Weights of a small mixture-of-experts language model, trained from scratch on English Wikipedia.
Experts: 32 experts in each of 11 layers, 1 pick a token, a sigmoid router.
Training: a variant of Adam for the experts, 444M tokens.
Below are experts of layer 5 (counted from 0) of a mixture-of-experts language model. Rows are named down (a neuron's output weights, with its number) and show model dimensions 64-127. Each number is 200 + 30 x the weight over its row's rms, rounded and kept within 0 to 999.
Before each expert's rows: a language model's description of what the expert responds to. This comes from a sample of Wikipedia text that the model never trained on.

# expert 3
What it handles: First word or word piece of a new paragraph or line, often after a heading, such as R-ich-ard, M-ark, B-orn, The.
down0,172,233,229,229,238,192,210,198,213,219,201,235,121,175,184,242,221,193,170,235,143,196,195,210,187,152,227,205,265,191,193,195,229,153,184,158,165,227,218,207,213,181,232,141,288,185,177,181,222,175,225,223,203,226,205,197,213,147,183,209,220,167,189,160
down1,208,193,230,235,209,183,190,205,213,181,210,204,152,175,194,177,201,197,199,208,252,162,201,156,155,242,210,257,183,174,218,167,208,163,158,247,195,227,198,188,235,208,189,189,237,242,180,174,182,236,149,182,156,146,185,218,198,215,184,258,228,234,140,211
down2,181,170,244,245,192,203,222,179,139,169,170,208,233,240,235,222,155,199,244,224,219,143,182,163,208,231,161,181,192,225,193,128,159,224,219,187,195,222,213,215,165,234,200,203,225,148,194,238,229,193,199,243,146,184,191,267,180,201,186,231,193,231,242,187
down3,202,179,213,146,168,162,192,252,193,197,247,205,183,176,234,158,171,261,196,142,234,209,246,201,161,192,215,189,130,291,203,201,214,219,172,186,184,212,207,188,223,210,245,212,136,200,195,188,225,198,195,240,210,240,181,186,149,159,230,180,192,200,198,252
down4,145,195,198,164,184,170,177,190,153,168,208,204,165,188,281,212,234,184,218,161,207,222,202,194,176,221,152,211,285,159,203,162,215,188,195,202,207,196,199,197,167,211,158,235,165,191,205,171,212,186,191,227,211,187,149,163,195,228,183,258,193,184,166,169
down5,242,204,117,149,199,210,231,191,238,148,199,176,199,209,166,163,205,200,183,184,183,194,170,281,236,194,172,173,164,193,167,196,179,265,144,251,239,198,187,171,213,181,194,216,155,186,203,201,181,210,186,189,223,213,192,254,220,230,218,202,169,204,208,209
down6,173,213,218,162,234,171,193,155,213,209,204,245,192,268,195,249,247,197,180,203,177,219,190,252,203,218,171,185,231,214,206,161,192,202,245,181,175,168,203,160,197,210,210,228,84,211,211,238,160,189,217,242,268,241,242,218,151,193,186,222,188,246,240,208
down7,227,200,160,194,235,200,190,208,225,183,184,171,246,229,174,199,189,172,243,193,279,174,157,193,287,188,145,209,231,240,205,174,180,254,169,187,199,153,185,195,182,206,198,210,193,206,232,111,245,141,184,225,184,180,213,246,226,205,209,198,200,229,183,249
down8,179,191,232,216,221,184,148,147,173,235,169,143,179,174,186,149,256,157,204,240,202,201,159,195,181,207,185,196,185,212,213,210,213,192,213,203,221,234,226,214,204,225,197,147,207,201,274,171,154,263,183,224,211,179,234,240,187,245,210,171,220,252,216,242
down9,160,237,215,162,234,228,183,191,182,115,225,232,255,182,212,190,182,208,186,203,181,193,191,272,203,175,232,125,187,193,246,198,224,226,225,161,216,170,157,168,210,191,174,186,216,168,228,179,148,239,211,205,144,221,207,217,201,191,227,195,161,208,153,223
down10,100,214,187,181,189,209,219,216,176,226,182,278,104,217,186,186,197,187,208,257,207,230,222,213,191,220,246,189,205,206,207,228,164,182,148,222,161,248,196,205,197,190,120,210,202,202,200,205,162,242,199,190,237,218,203,179,195,244,206,192,127,190,192,252
down11,180,174,166,191,254,224,198,191,171,172,209,229,137,195,176,177,178,237,175,194,177,205,204,260,207,267,258,232,259,178,188,218,143,193,167,172,180,198,211,189,226,171,166,204,224,168,208,160,243,191,177,220,196,207,170,154,226,256,191,186,191,235,187,233
down12,231,211,199,172,207,201,208,198,244,147,179,186,189,241,187,163,201,262,193,223,230,125,165,231,197,239,191,201,218,249,210,180,223,229,196,228,203,223,155,134,191,196,203,229,184,182,231,250,174,220,207,184,209,173,177,184,181,182,155,135,178,214,205,221
down13,192,161,168,192,213,154,215,188,180,208,191,205,237,228,179,183,197,204,178,147,219,207,254,236,199,237,167,227,207,165,212,206,220,139,208,218,176,223,164,225,219,188,229,232,203,269,249,190,231,222,225,153,199,161,186,209,213,175,255,181,185,191,181,201
down14,193,182,225,201,208,236,185,228,196,205,189,249,202,224,253,183,180,197,151,201,182,151,213,198,177,151,220,182,187,185,166,248,224,212,215,213,115,225,213,190,208,218,204,227,164,159,212,197,201,169,177,215,172,201,200,186,173,222,221,204,255,204,196,197
down15,217,183,174,210,226,224,261,146,221,161,219,222,254,179,190,184,217,182,169,184,223,141,200,163,248,186,229,157,130,204,249,198,223,223,154,194,238,193,193,181,151,198,209,224,183,193,233,164,170,199,203,184,194,144,119,228,197,187,200,247,172,203,175,170
down16,153,199,198,159,226,184,223,207,189,205,199,170,202,146,163,211,223,240,230,200,245,122,168,173,154,209,184,167,121,187,157,222,188,202,187,200,174,171,205,249,171,187,239,256,177,177,192,224,199,226,173,198,190,158,214,197,194,238,180,182,183,190,167,188
down17,255,214,189,189,197,275,227,163,206,187,212,184,207,197,220,167,189,239,247,154,192,212,195,235,178,217,192,245,173,187,255,181,214,242,174,178,201,166,172,194,201,196,213,177,154,167,233,232,232,228,225,185,204,234,143,174,159,188,216,198,189,186,174,201
down18,202,182,240,224,156,181,190,154,237,189,221,190,248,199,218,197,192,156,184,220,207,139,171,191,203,273,222,170,137,207,247,193,204,178,152,195,173,227,274,184,234,183,188,188,214,208,231,209,198,214,146,207,221,197,210,173,225,186,221,227,232,203,215,165
down19,190,201,228,216,245,174,174,214,141,269,185,206,156,184,218,220,175,207,220,244,207,215,253,166,192,192,211,159,199,237,186,152,154,159,190,248,216,241,172,168,227,210,177,191,206,221,205,138,212,191,207,198,205,219,210,192,180,188,209,160,201,241,163,195
down20,154,214,252,155,152,232,196,180,210,184,179,162,203,233,236,205,231,193,205,245,187,160,183,138,237,185,181,169,207,261,263,235,195,165,228,201,201,215,227,184,164,243,179,232,197,172,205,214,127,145,213,204,175,228,231,176,209,205,205,181,223,207,181,224
down21,170,199,217,203,178,211,220,205,229,203,264,176,164,221,152,206,229,181,238,210,187,172,177,212,192,203,204,231,161,142,256,225,157,220,174,201,167,151,197,206,145,180,187,166,210,194,182,193,166,216,253,184,222,194,188,180,240,252,228,219,171,179,211,188
down22,240,220,219,205,203,194,178,182,195,148,202,200,205,225,201,183,209,201,204,186,201,176,180,220,229,215,246,276,254,204,173,230,225,187,158,213,170,232,216,212,196,136,189,201,198,226,181,157,196,157,204,137,200,220,185,162,167,203,159,226,189,246,200,181
down23,191,184,227,192,195,185,248,155,155,183,179,158,183,201,165,246,208,232,240,223,169,219,180,174,232,203,224,160,203,243,189,172,156,249,170,186,184,154,242,209,199,223,256,216,215,182,213,199,254,214,175,176,182,196,203,243,183,203,206,234,206,171,171,196
down24,172,216,154,194,200,236,204,174,197,185,188,201,226,224,224,190,209,151,174,219,219,232,212,213,198,202,198,140,226,249,198,194,197,177,177,159,236,143,200,188,192,239,226,229,205,239,232,149,255,191,209,200,209,192,278,186,206,138,208,196,164,129,228,210
down25,183,202,164,256,207,188,202,218,277,192,236,135,215,190,167,268,223,249,234,220,194,170,197,196,197,207,206,182,219,193,184,156,216,219,182,177,206,241,210,162,244,195,194,161,178,201,226,229,246,255,168,206,144,181,164,220,204,195,171,208,216,184,207,218
down26,209,199,247,228,241,203,255,226,269,208,181,198,173,146,167,229,153,187,190,230,257,233,187,161,207,187,211,124,195,185,185,180,203,198,199,176,199,111,188,201,186,223,191,147,200,177,228,157,169,147,213,219,188,174,179,225,204,174,188,206,226,194,160,181
down27,197,219,237,163,247,160,196,215,175,227,214,269,197,228,223,226,157,191,212,210,179,181,171,177,215,206,266,238,213,150,208,204,172,160,205,185,197,214,181,175,214,148,181,180,199,251,171,188,244,203,187,260,218,213,194,186,214,203,205,227,185,198,199,260
down28,212,164,195,256,225,211,195,213,202,219,241,188,182,194,188,125,122,185,199,194,156,259,212,230,183,217,229,221,178,169,201,200,231,198,201,178,213,206,153,232,224,119,191,190,236,194,168,252,179,216,180,205,175,180,168,218,235,218,192,167,195,211,212,224
down29,213,225,209,213,186,259,185,203,226,229,236,216,152,205,168,155,179,180,187,234,181,244,255,189,197,212,218,204,154,177,227,190,197,178,253,218,201,238,209,222,188,157,204,199,176,226,212,163,172,194,181,254,165,217,221,217,181,233,232,218,186,172,194,205
down30,207,175,217,212,137,190,247,166,229,164,181,203,194,218,168,173,224,220,217,228,180,209,191,222,200,198,158,234,193,200,152,173,256,204,218,233,186,234,215,195,227,154,204,251,180,225,213,185,148,197,183,149,193,194,242,233,219,204,215,213,252,231,202,147
down31,306,235,193,201,217,166,180,229,237,153,191,196,203,207,190,168,244,194,180,210,238,157,201,166,196,208,188,193,158,186,249,171,198,210,145,215,227,183,145,202,164,214,154,202,203,220,199,172,193,190,240,176,232,229,163,224,156,157,187,191,188,170,218,182
down32,259,228,127,207,198,184,232,197,211,175,164,266,222,170,203,214,199,175,165,239,150,226,220,222,200,180,185,239,197,226,174,189,210,225,194,176,221,190,223,177,185,173,184,139,157,197,210,141,187,152,186,212,222,178,192,230,177,194,191,205,205,183,213,210
down33,165,220,225,216,203,209,226,185,207,190,251,191,165,255,144,216,167,258,136,191,155,142,192,225,218,127,242,204,246,191,205,201,222,155,184,137,151,224,215,177,198,225,205,211,213,207,202,214,243,199,211,209,205,256,193,221,158,155,227,215,201,177,209,214
down34,120,214,225,222,166,158,227,141,181,180,173,186,271,197,198,205,212,190,211,167,214,221,182,225,245,200,209,202,227,225,205,197,145,223,188,158,220,171,204,165,204,186,185,199,141,196,221,180,180,214,166,175,185,170,218,204,213,232,178,193,217,231,178,230
down35,146,164,201,202,228,198,220,204,150,267,192,231,204,215,197,201,211,225,180,206,215,256,191,175,239,190,164,167,213,248,192,212,151,176,213,146,178,226,245,218,167,204,177,204,197,157,209,206,218,168,193,236,185,187,215,192,193,181,228,234,211,87,191,243
down36,193,163,190,164,182,218,144,274,206,211,218,246,237,164,194,234,178,201,163,203,243,237,240,238,223,171,174,192,213,153,208,208,140,220,190,164,263,186,196,186,155,179,231,212,237,203,250,235,207,207,210,214,219,201,205,166,176,230,175,222,191,194,204,222
down37,181,211,214,191,192,193,210,208,187,164,213,197,177,156,231,193,182,201,212,182,207,176,237,239,179,250,216,149,190,195,201,230,209,244,185,207,219,177,202,191,229,198,190,177,184,226,233,158,197,225,155,143,198,199,196,193,215,204,177,203,217,206,193,286
down38,219,190,145,274,201,195,268,204,213,211,220,221,208,235,224,174,186,151,233,190,176,162,161,221,201,146,196,203,188,247,158,248,218,241,254,254,199,144,216,201,178,187,240,190,201,200,184,187,181,147,199,160,249,192,216,163,230,201,239,174,248,207,200,174
down39,168,168,231,244,175,180,184,172,179,170,175,224,238,183,233,202,194,222,177,265,189,202,184,164,166,133,189,206,178,256,210,164,229,215,239,174,237,185,180,259,189,192,238,276,164,160,252,233,185,186,181,209,201,182,232,179,187,209,191,154,182,212,208,204
down40,158,205,213,187,193,234,176,238,202,183,189,181,139,188,240,200,220,198,204,203,186,174,200,193,179,223,185,218,100,132,226,208,237,230,188,198,214,239,205,193,157,163,168,258,176,180,250,195,188,240,144,201,208,136,211,239,199,229,139,200,218,231,177,195
down41,185,108,195,206,175,255,162,238,223,175,212,183,217,181,209,184,178,189,212,200,237,244,174,259,206,184,211,162,186,179,230,186,164,180,174,216,180,180,135,249,190,198,165,237,176,163,153,202,233,226,194,186,176,230,119,186,188,270,218,196,167,209,162,228
down42,190,193,184,242,204,206,186,188,213,125,201,149,232,193,183,187,244,154,203,197,197,223,212,145,251,276,170,110,168,187,217,196,202,223,203,227,198,185,183,204,183,213,177,188,192,205,216,208,182,223,182,222,189,173,182,222,206,210,233,170,221,187,149,206
down43,226,252,241,241,179,170,178,200,230,221,207,171,225,223,152,239,184,170,237,196,159,218,246,180,226,167,240,231,195,163,233,176,171,197,173,211,253,167,211,196,221,213,217,253,200,252,182,168,218,212,159,164,184,190,171,164,219,227,230,206,144,184,201,247
down44,176,163,214,134,221,165,139,168,176,146,196,225,188,224,234,199,209,191,199,204,190,236,189,220,212,183,212,244,232,191,216,214,225,204,211,210,192,197,253,179,201,227,200,230,202,217,250,207,216,192,205,191,169,210,250,190,102,227,226,191,258,223,184,206
down45,223,195,210,274,178,204,191,207,169,206,203,188,204,215,189,182,222,199,220,163,198,214,237,191,209,184,257,174,179,198,192,216,204,204,198,204,239,154,226,171,217,178,216,183,237,214,181,129,264,164,216,150,204,197,220,190,214,178,158,239,183,206,178,143
down46,156,231,185,144,207,209,161,229,187,218,204,183,208,163,224,196,206,174,249,179,186,241,168,194,166,209,197,240,162,206,151,195,263,208,129,247,181,215,181,238,154,216,178,234,186,217,196,158,173,281,129,224,191,180,248,223,178,193,171,197,170,170,256,278
down47,277,190,193,208,203,214,221,194,226,135,217,195,222,169,173,189,182,241,210,184,224,193,206,184,182,194,181,171,186,246,176,183,247,208,211,202,172,133,180,182,216,207,234,178,183,181,172,133,207,215,174,233,184,196,190,208,255,183,211,171,192,176,182,258
down48,232,235,176,195,206,242,251,113,222,190,186,179,174,202,207,179,189,172,206,182,164,227,160,228,152,161,241,168,197,215,230,182,211,263,198,186,206,115,207,192,187,203,256,208,151,152,186,204,174,214,193,174,254,209,152,189,211,228,241,226,209,223,166,198
down49,214,174,225,160,210,222,191,225,207,166,225,211,160,179,207,256,210,210,173,200,216,170,148,235,178,222,202,230,171,151,224,217,205,158,237,246,181,206,149,187,152,199,231,159,183,178,178,238,126,235,241,201,175,210,163,194,222,241,188,216,184,272,212,175
down50,274,141,187,145,192,170,223,138,134,182,216,170,170,171,198,152,218,198,211,206,217,196,210,220,169,232,196,207,204,212,223,158,225,200,214,155,173,139,219,180,229,211,211,229,231,224,209,141,256,224,220,198,215,232,251,205,182,132,188,206,230,210,183,189
down51,217,170,205,204,193,148,194,227,230,174,242,173,147,129,195,151,164,195,213,182,242,177,218,188,187,179,226,168,186,208,165,186,228,210,171,224,218,261,182,269,236,209,212,198,204,207,155,168,182,226,228,163,215,282,151,189,206,203,199,252,241,274,213,130
down52,173,265,243,212,211,198,196,195,179,152,162,200,175,197,252,258,208,190,158,151,216,238,207,172,209,161,161,207,208,215,182,166,223,173,187,188,155,245,211,198,145,236,199,158,225,187,184,220,176,222,230,224,189,182,227,239,164,184,221,138,285,190,179,144
down53,117,224,190,190,218,205,189,212,190,167,181,191,216,153,192,207,187,181,181,208,179,271,202,234,188,163,202,223,174,207,175,136,164,176,195,192,255,198,200,190,184,161,163,279,209,245,163,207,220,156,196,201,236,230,223,215,147,242,184,158,165,148,213,198
down54,224,234,200,196,167,139,201,223,177,226,244,215,127,243,218,253,208,224,172,136,224,164,214,171,190,196,230,247,211,195,203,207,225,221,176,194,209,162,211,192,199,210,235,182,212,161,166,234,232,190,207,204,243,171,190,210,178,187,173,188,215,196,218,206
down55,238,221,231,206,224,169,186,203,217,197,188,179,165,258,220,191,211,190,230,211,228,116,190,161,181,224,213,197,200,172,195,200,178,167,146,237,163,212,194,212,209,199,153,180,206,194,182,135,182,221,201,210,142,176,202,223,209,180,169,239,220,202,174,166
down56,180,167,194,224,212,189,177,229,233,184,255,198,221,164,197,219,187,171,233,188,241,151,206,151,213,185,235,139,172,210,227,232,212,200,218,162,220,169,184,196,233,169,212,139,208,182,193,245,228,242,198,184,262,199,189,222,254,258,197,213,175,186,162,204
down57,121,137,162,159,132,153,233,221,194,243,208,219,242,180,166,189,148,194,202,214,264,207,208,243,221,176,173,201,201,190,209,255,153,198,218,194,200,228,220,199,225,231,194,219,201,166,214,183,218,143,177,218,196,171,211,169,193,236,190,213,201,165,194,190
down58,208,158,134,188,201,185,269,208,172,157,207,178,181,206,146,187,233,225,240,207,179,221,223,207,173,220,216,205,228,246,195,155,178,228,279,174,163,147,207,184,204,217,204,214,234,161,193,200,207,206,234,188,136,214,194,241,185,225,209,220,171,261,150,224
down59,237,211,205,174,221,189,193,235,205,166,156,181,182,189,145,185,177,175,203,209,207,220,204,203,207,242,209,170,172,217,227,231,207,206,187,196,247,193,205,188,207,189,177,156,236,235,208,199,212,231,169,232,287,198,250,243,201,189,190,212,188,196,186,216
down60,206,164,231,193,223,172,253,180,234,215,155,144,142,244,184,205,236,198,211,166,212,213,196,194,150,201,182,158,201,197,224,244,177,228,223,192,180,165,221,206,162,220,216,193,249,199,212,180,144,234,230,201,180,237,257,215,232,98,184,202,215,236,190,127
down61,134,198,209,178,190,167,184,187,161,160,192,181,184,232,235,223,200,198,174,188,173,217,207,249,189,210,243,201,228,222,207,188,177,179,198,213,163,192,174,256,232,167,230,221,220,204,185,237,219,202,141,215,161,227,220,163,163,255,250,147,153,196,214,261
down62,132,179,202,182,232,207,178,256,201,203,214,198,199,153,174,214,160,147,192,255,177,204,219,224,197,201,209,220,203,222,187,190,197,230,230,177,165,208,208,211,240,196,213,182,195,166,213,240,216,206,160,217,180,244,205,215,124,204,159,223,254,233,276,129
down63,198,222,200,194,218,180,188,239,184,269,186,248,212,225,185,170,187,238,173,238,202,195,181,250,222,173,178,290,201,216,117,184,200,226,211,224,185,210,198,189,187,186,184,197,152,239,235,153,169,165,199,182,234,208,201,219,180,201,170,161,237,181,237,204
down64,240,215,249,216,178,173,202,200,172,189,188,144,124,142,213,154,183,242,233,213,244,173,188,198,155,204,209,161,225,180,167,193,190,193,177,186,154,217,149,229,196,211,176,142,228,185,172,160,164,202,266,170,192,239,176,170,203,186,216,212,233,227,215,149
down65,269,175,159,172,186,228,176,218,200,171,281,179,228,169,179,174,190,194,186,128,238,198,233,164,183,194,185,192,175,173,210,211,185,196,153,223,255,180,254,197,171,212,219,151,279,230,176,195,209,205,240,203,214,229,165,205,223,195,137,282,212,218,227,172
down66,217,169,185,187,155,232,196,133,214,159,181,197,239,211,206,172,181,185,215,181,189,208,162,217,212,227,144,185,206,201,224,274,248,222,232,225,226,230,160,186,165,175,198,234,211,228,231,191,175,166,203,162,253,242,193,200,173,212,225,221,213,215,173,186
down67,176,192,194,182,236,191,226,136,187,162,171,206,216,227,241,266,198,237,147,175,233,171,224,186,201,207,147,234,228,230,180,194,233,174,181,189,210,171,190,242,211,205,233,168,244,220,225,150,228,199,247,198,216,184,191,215,223,133,169,184,173,194,191,199
down68,214,198,191,235,201,167,192,239,189,187,154,167,152,184,180,222,216,246,265,221,155,225,215,230,211,214,234,189,220,163,156,149,181,245,200,169,209,180,197,195,144,168,174,149,278,204,231,187,186,218,205,250,197,166,212,209,228,182,178,194,166,174,205,243
down69,170,192,223,187,194,184,188,192,188,238,194,145,157,175,197,192,208,179,249,228,217,183,171,238,209,200,234,176,214,217,186,222,196,217,200,195,181,184,175,187,198,223,170,219,191,217,196,184,142,211,228,146,191,196,213,185,229,189,204,128,183,246,197,235
down70,235,229,152,219,159,182,194,185,202,218,142,204,219,250,215,234,225,202,208,228,215,141,166,235,221,221,257,201,201,217,235,209,190,182,203,215,207,161,216,185,172,213,196,204,204,171,199,193,126,155,259,153,247,182,188,162,220,181,240,174,161,236,170,225
down71,209,220,218,236,221,220,180,205,176,227,207,220,195,235,212,253,215,219,195,225,213,216,192,242,200,224,165,133,207,180,139,139,224,185,259,205,222,221,121,211,241,187,216,171,202,196,173,225,141,185,201,208,219,236,190,209,213,223,178,172,158,276,206,216
down72,232,200,166,246,215,184,207,177,170,212,210,192,210,181,202,204,172,215,203,187,208,251,160,243,224,192,217,153,199,236,189,145,186,206,239,171,252,190,193,230,200,246,219,218,166,195,212,191,185,227,128,201,254,208,187,224,139,195,228,187,122,201,155,226
down73,189,191,211,170,182,179,188,181,215,226,179,163,232,242,214,176,229,199,255,135,241,249,220,192,222,244,196,205,227,179,174,223,179,159,258,207,196,168,169,201,217,208,233,237,186,204,145,216,167,182,181,178,180,170,251,203,260,176,205,204,196,220,183,138
down74,220,172,232,230,230,205,238,220,209,196,217,166,196,144,195,165,201,187,222,188,204,192,225,167,184,211,236,175,142,206,172,171,183,161,195,213,209,209,221,258,171,172,206,196,244,250,194,222,171,219,256,203,224,155,183,198,225,171,165,128,203,187,179,118
down75,151,201,170,198,204,217,204,215,152,189,165,191,240,222,192,212,189,228,226,235,202,213,185,168,255,197,198,212,181,237,218,228,161,250,207,195,243,222,197,198,217,215,145,192,148,236,228,278,237,179,161,210,184,202,216,213,168,155,181,200,235,151,234,251
down76,131,209,245,179,226,190,151,145,133,202,218,251,203,204,219,212,186,175,195,227,165,264,187,260,253,237,195,195,179,216,228,225,186,182,212,190,202,200,192,184,228,228,162,230,196,240,261,259,170,183,182,166,184,182,225,166,163,198,261,172,184,188,191,250
down77,166,178,245,202,224,211,139,204,210,170,204,204,180,154,184,268,190,194,169,207,202,192,194,244,210,179,223,196,180,171,194,224,222,194,154,211,191,187,218,195,171,172,155,233,171,161,182,234,215,179,183,196,266,214,223,217,216,236,177,231,212,144,225,231
down78,125,250,230,184,194,232,248,241,132,185,201,165,222,169,206,192,177,222,204,196,108,216,181,235,212,213,194,194,210,238,188,183,193,208,162,200,230,180,198,168,133,278,157,244,186,165,205,200,207,241,192,202,159,186,206,206,194,177,224,229,201,223,182,220
down79,186,191,232,189,213,194,171,220,200,174,192,210,187,177,224,242,189,244,235,201,165,231,188,166,240,175,170,239,184,235,170,133,266,186,157,250,222,224,218,177,148,191,187,266,205,159,217,221,237,187,194,210,236,238,209,214,195,135,161,201,227,152,213,247
down80,213,198,183,218,207,234,204,200,221,239,255,177,167,188,219,222,229,206,190,151,185,222,236,246,171,190,195,177,195,192,174,275,162,232,206,169,161,161,163,197,191,177,239,157,173,186,137,219,193,233,211,213,253,155,201,252,263,217,213,205,211,244,180,140
down81,180,156,228,215,171,148,218,264,218,172,164,190,290,232,200,187,208,213,217,161,226,230,202,209,203,216,197,198,242,171,220,168,155,166,206,195,212,148,206,165,222,194,237,255,181,176,221,200,192,220,179,196,208,141,183,155,191,165,231,188,186,221,193,223
down82,154,219,210,224,179,204,208,202,148,190,208,234,200,236,210,226,222,174,213,202,184,234,222,154,198,203,211,176,186,215,208,219,196,166,189,136,243,168,222,229,191,219,228,230,219,241,190,229,243,161,136,258,225,169,211,187,184,159,225,221,184,191,191,238
down83,187,208,146,217,172,135,223,210,201,173,212,181,222,240,180,241,242,186,209,198,180,248,222,178,241,191,218,191,193,223,211,223,211,204,172,186,189,167,210,215,154,194,227,162,226,206,204,172,204,140,214,217,199,204,228,214,254,190,231,199,276,202,190,199
down84,183,174,205,154,225,247,170,226,204,183,220,149,247,211,237,196,190,199,200,177,181,178,231,213,157,200,197,224,204,154,218,254,203,173,201,221,174,225,173,168,210,194,157,235,152,216,173,200,143,222,190,182,196,229,250,242,201,178,186,198,267,177,194,175
down85,202,223,165,215,197,213,241,179,187,248,183,191,206,183,183,193,170,202,223,185,262,192,158,221,184,254,188,226,192,205,181,266,197,188,191,262,178,220,146,185,165,165,186,179,230,271,178,192,197,211,216,147,205,218,205,168,200,159,254,191,205,169,186,232
down86,194,195,167,222,207,244,237,185,183,220,169,163,166,162,197,249,192,187,181,225,172,161,183,247,176,202,196,196,161,195,240,178,188,215,220,251,219,176,202,201,148,173,192,228,220,129,143,260,139,228,179,202,164,179,179,157,219,265,229,178,206,209,179,176
down87,238,198,225,150,211,188,205,192,187,160,213,218,174,156,242,198,232,208,218,131,191,191,205,148,170,147,202,195,168,158,239,225,211,175,181,220,167,214,224,179,178,205,231,185,210,204,196,140,159,193,222,219,198,203,224,214,198,171,211,269,223,238,175,124
down88,211,205,207,215,245,208,222,169,188,239,173,234,241,235,177,159,143,138,253,200,191,146,207,190,221,206,225,206,200,216,200,253,243,228,187,209,296,135,200,173,244,214,162,164,245,250,234,190,229,161,186,163,201,187,181,170,231,199,199,198,202,248,212,258
down89,237,220,231,188,196,195,174,202,175,237,195,227,195,224,213,143,183,201,207,236,221,216,217,186,207,182,211,209,187,225,229,183,179,200,198,206,261,135,160,178,138,222,184,250,202,242,213,175,211,164,236,221,174,192,246,256,225,128,167,227,227,217,182,227
down90,206,182,194,205,245,152,205,154,151,151,219,201,195,241,225,212,239,215,195,275,231,194,212,197,213,177,221,197,217,221,196,139,203,238,223,204,194,199,219,246,151,229,182,177,190,178,222,172,240,237,164,224,189,183,221,213,165,149,180,200,179,164,210,176
down91,188,208,199,211,205,187,223,221,224,182,199,222,204,190,199,280,202,246,202,162,201,226,194,248,141,225,175,146,185,217,224,167,225,200,242,202,234,173,203,222,230,217,164,206,197,244,141,227,245,207,198,192,259,195,186,202,164,205,232,201,149,244,236,208
down92,267,173,187,158,222,212,223,171,243,165,212,165,240,182,221,253,196,215,184,177,186,102,169,213,182,239,196,225,192,197,233,183,200,194,177,194,246,162,253,205,165,184,210,188,260,151,184,180,207,188,172,176,206,165,143,235,206,237,212,239,189,222,175,185
down93,229,201,219,213,198,222,187,239,159,237,216,207,197,226,191,230,160,216,221,237,154,200,201,225,206,190,187,176,148,199,193,186,264,192,198,249,255,170,184,249,197,180,194,234,162,188,160,217,172,204,185,152,160,189,228,248,172,263,200,210,163,177,210,220
down94,184,215,236,211,231,225,233,177,166,286,221,177,204,186,185,179,212,202,207,144,121,219,208,237,251,175,230,189,204,247,200,236,226,215,254,207,224,167,258,229,161,239,212,185,204,162,182,235,162,182,166,212,223,184,198,147,200,158,254,171,192,170,190,204
down95,154,200,192,216,136,164,201,196,179,236,190,236,220,233,188,198,216,201,180,242,191,237,191,187,264,183,235,168,214,202,196,222,195,170,267,257,203,176,195,216,218,191,202,219,215,222,196,178,181,167,247,133,241,224,187,211,187,260,257,200,175,236,210,253
down96,154,214,228,175,199,160,201,189,241,192,178,186,222,215,224,151,179,206,239,222,227,226,181,214,213,186,181,248,190,262,208,231,143,228,183,208,218,214,222,193,231,242,175,206,221,229,170,230,162,215,210,209,161,171,226,134,211,228,181,211,241,213,245,176
down97,184,201,198,186,181,170,177,220,189,268,172,202,138,216,193,233,176,183,193,245,204,211,195,132,179,202,129,221,182,196,224,178,188,144,199,213,233,237,183,217,199,212,176,208,243,203,198,227,158,181,222,240,214,197,193,259,188,224,189,205,185,166,182,156
down98,171,222,243,171,207,224,166,236,204,208,241,220,189,177,232,215,207,179,152,214,198,183,238,138,184,142,254,206,191,142,208,184,199,207,166,172,198,217,208,155,220,180,182,200,238,159,178,216,249,215,206,181,201,245,262,231,233,183,151,264,187,170,202,171
down99,201,211,222,206,208,219,148,211,183,170,202,162,254,211,202,208,179,198,151,194,281,184,199,161,190,219,175,199,220,211,204,200,180,162,177,242,236,232,162,220,281,177,183,242,229,243,194,227,183,172,136,201,156,113,190,205,193,194,207,190,241,211,218,191
down100,168,219,193,143,153,157,246,210,200,145,179,186,138,206,197,182,224,231,227,182,172,205,254,231,196,238,206,203,210,139,195,181,189,165,252,213,244,240,223,218,240,196,192,208,219,202,162,199,183,188,257,178,228,178,220,180,174,158,230,156,227,255,190,107
down101,247,256,211,161,186,177,169,190,207,216,186,189,165,179,186,195,221,197,248,217,198,167,117,185,225,209,148,150,218,248,211,166,201,154,235,207,200,260,199,153,261,210,221,170,191,224,159,210,195,178,167,234,206,210,192,213,200,165,237,166,218,239,191,195
down102,244,216,151,205,195,176,187,243,229,201,172,165,242,216,193,208,179,209,186,223,191,209,169,247,195,227,197,218,155,182,198,181,220,227,173,238,258,192,225,182,225,211,161,195,198,156,221,173,184,208,139,149,135,209,240,206,228,194,239,189,217,219,209,223
down103,195,141,217,252,234,187,230,190,195,190,189,190,194,160,220,234,192,182,220,214,223,237,220,161,209,186,161,201,169,236,205,179,211,212,231,224,217,171,169,196,215,212,170,246,217,229,189,233,229,214,187,204,177,178,234,267,204,178,229,190,201,220,144,170
down104,214,172,172,188,187,155,196,175,219,158,242,230,213,164,215,175,214,204,232,210,203,242,192,166,183,159,200,172,198,256,191,200,152,235,153,175,225,170,227,191,186,188,214,207,193,206,169,169,242,216,179,245,227,218,173,229,195,204,172,177,196,164,151,199
down105,254,217,246,268,211,245,186,158,199,215,201,177,169,223,190,205,220,155,214,200,249,178,234,210,188,216,221,268,208,152,141,182,205,205,198,200,200,178,210,188,253,117,224,187,235,225,191,183,198,197,158,137,196,200,111,155,253,172,237,225,254,209,211,183
down106,210,214,144,170,173,167,197,205,210,295,200,198,208,206,192,142,220,174,151,174,228,225,164,208,186,214,232,195,208,187,184,237,160,202,195,253,182,176,205,225,175,181,159,212,196,169,168,202,163,175,239,201,249,195,201,202,144,137,241,197,194,172,215,181
down107,228,259,199,196,156,160,196,198,235,188,232,220,158,175,221,219,222,168,204,235,220,218,199,202,223,228,253,179,245,192,214,246,221,211,243,187,189,200,231,215,168,257,141,194,226,170,181,159,209,184,238,187,209,224,178,167,160,161,168,129,189,242,225,226